config.yaml
n_layer: 9
d_model: 192
activation: "geglu"
router_score: "sigmoid"
balance_loss: 0.00311
norm: "rmsnorm"
optimizer: "adamw"
beta1: 0.95
batch_tokens: [65536, 131072, 196608]
train_tokens: 572100000
dataset: "wikipedia_en"
Below are experts of layer 4 (counted from 0) of a mixture-of-experts language model. Rows are named gate (a neuron's input weights, with its number), up (a neuron's input weights, with its number), down (a neuron's output weights, with its number) and show model dimensions 0-191. Each number is 128 + 24 x the weight over its row's rms, rounded and kept within 0 to 255. Numbers have three digits each.
Before each expert's rows: "gets" lists some tokens that make up at least twice as much of what it gets as of all text. This comes from a sample of Wikipedia text that the model never trained on. Tokens count by the router's weight.

# expert 248
gets: "| ", "; ", "– ", "—; ", "/ ", "s "
gate0:164150154156142145127140169162179123114102166134110129154184115120092119164101102086119133110104135151125113130131135095162140120128124121143130133114089119188140088138134174107106124116168121177106093165111131126133119157159094103127102153153107139110122142166140116103103127103117128051118134138142155138138144104119116127138130102104144131152091113138141113151147131129118131128087098082140130130151142113101148114128164153115067124107111120119099097162135163129163163152152151134100118160114176119122096165130161132094113184155124104115083116122105160113156117133119123099
up0:158104144121138126123131139145183152131130134138139147117152100095079144164087092110091119121143119114133160144124107098151110125127136104095117130137098126156146109117120181127100159150131102136119097130106146126143111148118116113141093099141120161099121149126110116095124120085111101099080119122142137137126120108115087147165136095146103131107082114150129111139105154115128122136056101117182143131150137088091135113150153129161114112164095128118085109123116140137126170139147146155062133162082150125115169158144140176091148170153149119133056113124105144122140093105143123111
down0:095128105157133132135113116147164145125148133138101124111136158113117127157059099096142142130116107149142103094116154121150152148174096182124137125107124155105124113112145130126096103171097151123144106099135155077104132105181102145168121143123149118129112148153134166151131131087098109086124163163118121158126099163109148088147128076122096157132122108095143121155118110122102114111143109115172161147167129169120112100115135113141126128143125121125128135136153171096162180130090093098121165139107138122165127152153141137155123102108166110122093092142098144162116125159131123183

# expert 78
gets: ", ", "New ", "of ", "in ", "San ", "South "
gate0:158116132121113177114143129111123131095087155129122137137063161152115118126119093060164107152113159148145136106128104150138067170108124107149109118135108106101136151110137143165128136091139153125103126135133133129108147176105127135091133140147129122091089113109146101110122138173111129138146128130133174109091146105118151121155118119155107090109133104132148122134121105120122115132105132112157119174109120095111106120117070122145085175117165091113135091090142153133110145131129090122159111117162153187112169111118098128133148123121116144092115156157170180164157157141133145101
up0:098133113136140100167120110125130119150141145137139135113168126092155158108131169181105118090157081107124105127114132117109153102119141164118157138143134139133117113142131111079131137135120113169147149123117142123137146093140143097156132117086103108154171166157133125150129103083136138131114114144133111177164128140135115142085129168090125117136122139133109123145150161108126148118164131173114148108151138124125164134162172142124184073155112187161121173112133114104142102150143167120108142121075128067159082109142140124125121122124153104136136104091100089094101098146138106166
down0:105125074157155156132100120136135119108113146152121115130152159145167124101156110129168113119118129135066113082114150128128102072089145130086141143155113106144108114150119140151141162102143138163175146124138127107110120125189132134146138119137142078122097186146109101126131145136095154114139109107141125152149131123159116110072140149097143093143148094132133121148135119174133141130132110079132154093145164129130151110114120112149113111116119145158160098120157124120129114133173089110175128107096130103074163124118168090082137117132126125091176090115110126118144108160149094113

# expert 154
gets: "to ", "was ", "also ", "he ", "He ", "not "
gate0:101102130127087126166106131108122126143157131142116172098134127168172136162130115142103095127080176124147119112133134089115141115119131137112190116102143141118109122145113157130121135108125148112114127127119132112176162147108129117128120111137191083137114149136133156118081152136110113091107088095122113114098105115180143101103132113158101108113096169151130193147144138121142131107179120115144118129147163129124136115163118179126127131151091113120143153125163110101110111155128140097116129159108134131161161088138164132163147122138117141114086109126124160124133150043145083147
up0:128118158141132108097110152173137095093119154112112151089138114112101099144113115116129115142145106155144112139132112157136118183150092103137101102145133163115163127106108171136123131120147102137147138106145092093107167135112170162129126142113139171085193142101119125104131139123115153139109146112115095107093141140150116138094113137191131118079159135128134112146095102124090126118123171120166154149117132135131120097086123130159162133127083113148119141128146113097101122145159102154129134167118094066120139116127133163137114130103071121117131136172129155141068159095171113143
down0:113109095167153116094118116094147119117095145134091084142096126119103104117130138149160102124130124104161103137126173113104164170116143097131102154118160124117142144168121130121157107154153128123110148112139113114126117090122079147116131145125088136136168130108142151155074100144059123145119098114103122128142140134099155164123120101128133077102145139147133111119149145124136145170135124145136139082175092116094137077123091113128123114075151091173094157111146127122130119098110102093171151121137124098138127138070129140110123092087145127088146152100132106119157110170104155121

# expert 221
gets: "| ", "; ", "–; ", "\n  ", "—; ", "\n    "
gate0:108126153066117116122113126115099119117123112136081070154107097143104150133146149138091141094166110100152119066110154145119105150159141131122141075116165112100146091179133105105141159142176136073150119127103112113098135119164130123120127155122143128133127146143137131110090089097129137078114120107154084137154153114143137120123136146177128132101147162098118121133109182109104098120136125141087159118085127139112132110126122121108166116113122127125120156114109100167147167088125117061163132149128116087108134106115152116137154144127129145113174102111100092095137112138128129152
up0:116137119162145141158146152143167119113110164141156152132124155113162139115149143126138159177093141151100129184122072114107114125114155108129109133125061139181123160114143146126117089112099112171080146116142167166154132122102135125165162111144107119104157115134151116143118158176109134130137150133083131130097102123146110166157103137101165133119110111160120124096122094166121134139114113116156104119172100088133102149131119123134130163113105105135112105113114140087096092128144177163118102080103105173148107108111110154086141167155114144129119120093142155116141121100134106127
down0:137132162104073129118138131135166113122145146124133121147153130148130162121113111113080131131081091130144140126139145096139108145146121085187147114121107191137147135117181121164099129098103119125101148108141135128129173105135190145152136121121121131158148095110116134149116133136099109124160172126142142135120120107108128185140096154153111128106135106100097082137130149117104117121148133147172153158147153159184098112115157116109129170147102099151142112186161166074138138143164137156111089097103096114126133144111128167123153154139113141098119123161125162114129137090102118136

# expert 44
gets: ".", ")", "=", ":", ";", ")."
gate0:123132140156128092165158133164079126148153086139132119109125120130099174126129117170093115142125128089085113121137138123091136138158089115111109107112124108163128125118158104105143145158149090096128124131186173153118119132114134120155123149124124114116111123145176171075143115120146155124118081173142090125160132114119123199116137108141101168166159138131081090116107136147125141141089132178148115157117169109078130158140075102123128122154133104137144127141113133132104102162131153152149177105119144107141148119151120154120086121119100124102148140124118114139107131089169110123
up0:159114150122108077101145079128148102112145114144155136151158164108156139095131114146106107118075153111121105141118121101119119158115106153127171138133146130097114139133103094157181075124138186091154116130118088100122121143102131112104125141133143116096102129157120122104086130134172195126157104147075120077104095126101125151094130134104161088152105147100119092158152146160121151134153143145138100139112137175109121126125071109098120160158146143121096129120149109092133124117099160131137114117130137166142100097122138126122128110171120164129127152147111133142131129115139126077
down0:124092133173134123124124119126107106095104081136096111149083144145150074123107116115106104134140135191143102167113116148110118150118130105165066127154141148116119146083071098155124125113145090089104090121148128109101103123116128155148148119105122144117117122123110139114146146078117109104113119146113122129154116154138111137118111111193114153136124139110146112110134152136161118128127155124099136106061093112113159116147160143111153125179109163120178147109063150131147117171132123132120163118137131113140122071157102110121144116152126089146149104156140132177120154121139108102

# expert 137
gets: ".", "|", "–", "°", ":", ","
gate0:131120128071174120142117163115138107123158131109152100137188118116125102182095123135115161090112085137143144183094096147166173139116122103103150105125148147080078112147104135132136111137122126086163150118099097126121143167128173114117134099123197135111135129116137102104124118145082109129143101134162105105116075132118122160117143098140139105131113111087140142128107123098134130152151130104155162096101065119130111121111167119160133171122086149133118088135142131155150130150130124109121095126125090130116153144115149136135151091111164150125116112129120126122102165159161133134
up0:160104109086176107106118173135129129128171109130144087117116104134124123167105134130148188084129085116131136203135142112175139131120127140106178109139118111095139153107131141126122102140108087096124149077118122137122094148142130140132098095128150151108146106101141104125140107167100158124134105127102153152131120135098135173124134089180103142109104100109125169116118092159163156138143116139103157106119083112142150103091165123127161167142118126099112147124122126143108103147142138145130147133088109121139187108116163163137139110104146160142115105115107144173134136140170140155
down0:079121108122110119166110157129155151111091159113124131094122108096104110131115106117129174129136131151120122131146150129115196148153113129181132118124084095114105116106129145120169116151141136134119164115140139157123171132191107137128126139119149091156106140095136164141182112111140102163126118117108112112147099107157125080093139127100161126166112084121140123111122083145116115091135129129141116128109137150151162111124138133095153149160157118117122098116101128133118076125134156133155116182147151133103139106090085118123147123129117123137198055166114120103115102138129144091

# expert 151
gets: "'", ".", "|", "′", "″", ":"
gate0:130161159088140121168173152119149105129128133151099119117122122154147115163149114157145160122068150126110127194146122155171133129117125144132147170128096081168116109186131104095119128099106099145138099129124138157146172134156134117124115104149121107132143105094096136124106148100076154134156117155144123124115156099139120147168157094104099131140114117137151095140149154134154097147127086151093157107176135110113091178116113117149120122069113176109138139144126141151160124113164136166135135129134133169113075116141135117105116121141127118113120145094138115153107102114112157173
up0:146136158136102105136118095115093124128112113136134116169158096140160119127135125134116116078135151176133132155151108155128156133120140137129089149120122125116152129143147093110070148129099135123127132097158107162129109126147140121130083120178076100036139141127117108105105148106142134182140067090101109133105113113139127132110162125093121136095081116130147146108106147084139126142131085171126167134138156119073112129139118103164109098087117169096149135151120126140133120129159106139171151130124130111164091156171122144114096108165137155127142148147152102138102137124145133131
down0:173139137122116125148146137129132131121133174140076114143075136121103120129107077129088165143122123116119147115087109126106177120135089140126096176134151065134075136139149126129111137070139190122151105125142131120153161114109118136101122099178086147102085137156170061146140143154123126119143149108152112165108132141125084131145135138125129115069116115166170139157168132133161102135111133184113108130158140155114096151126095162133143140132136143159107160128146117143120150149104101119121111119114136130106154120137142134126130127138117152102154114163114131121070135143115106124

# expert 161
gets: "was ", "is ", "were ", "be ", "are ", "not "
gate0:120142126102144152131125160135188121109135127121133130120125156085153130134151084091122096146107139146155113099142117136144169111139122084158128121122158117171152118115107117147151137168095114125126142109161135093150159136130127112106080115111117091117114120085184146142149124105165171122155128118132099120087093126146110123114096116208175107156139136102119117131140131142092117093136125147146082133136114105112162144095151132169119104127126128138072120134164162095110136153148122122129148116097135122125103091104113102149101087081105167126116119132141156113141142081080108170
up0:125103143138121136139111138138090097121118135165092117085161124197120107114103164156144116132113105131125144119121125129135066102120161124128109113114129097136066151128136145159112098108141108143114106139097128163124102144155086108156138118154146124147097113128103123136083115152123103130137120153134157132128161126114142159142113140152123125151054099164100107123113157108168113113112129122059135149153120140149137098106075116120118147128094120115142128104107119129120131129133154141149132169130129142089174147170123139118113084174156131120120137119135080164083101080187142094
down0:131102105121135140117117137132105138123161090118140144133122159123119141084143134140089137128160167104122133154109139085130128122134084151131070134129125122100107110086121176134145101148120127114115129131161141096133077120137180162115173093119118137131103106150123129172141169096130145107139128152119143123174138124146067154124177116097110110130148133157145109087114128167148133157072133158096150082064107155147125088127136129126117113127098153132144147148123099148110149129086091078148141100132113123117122146110111202134131128129147094163125117150122116141112137181145107116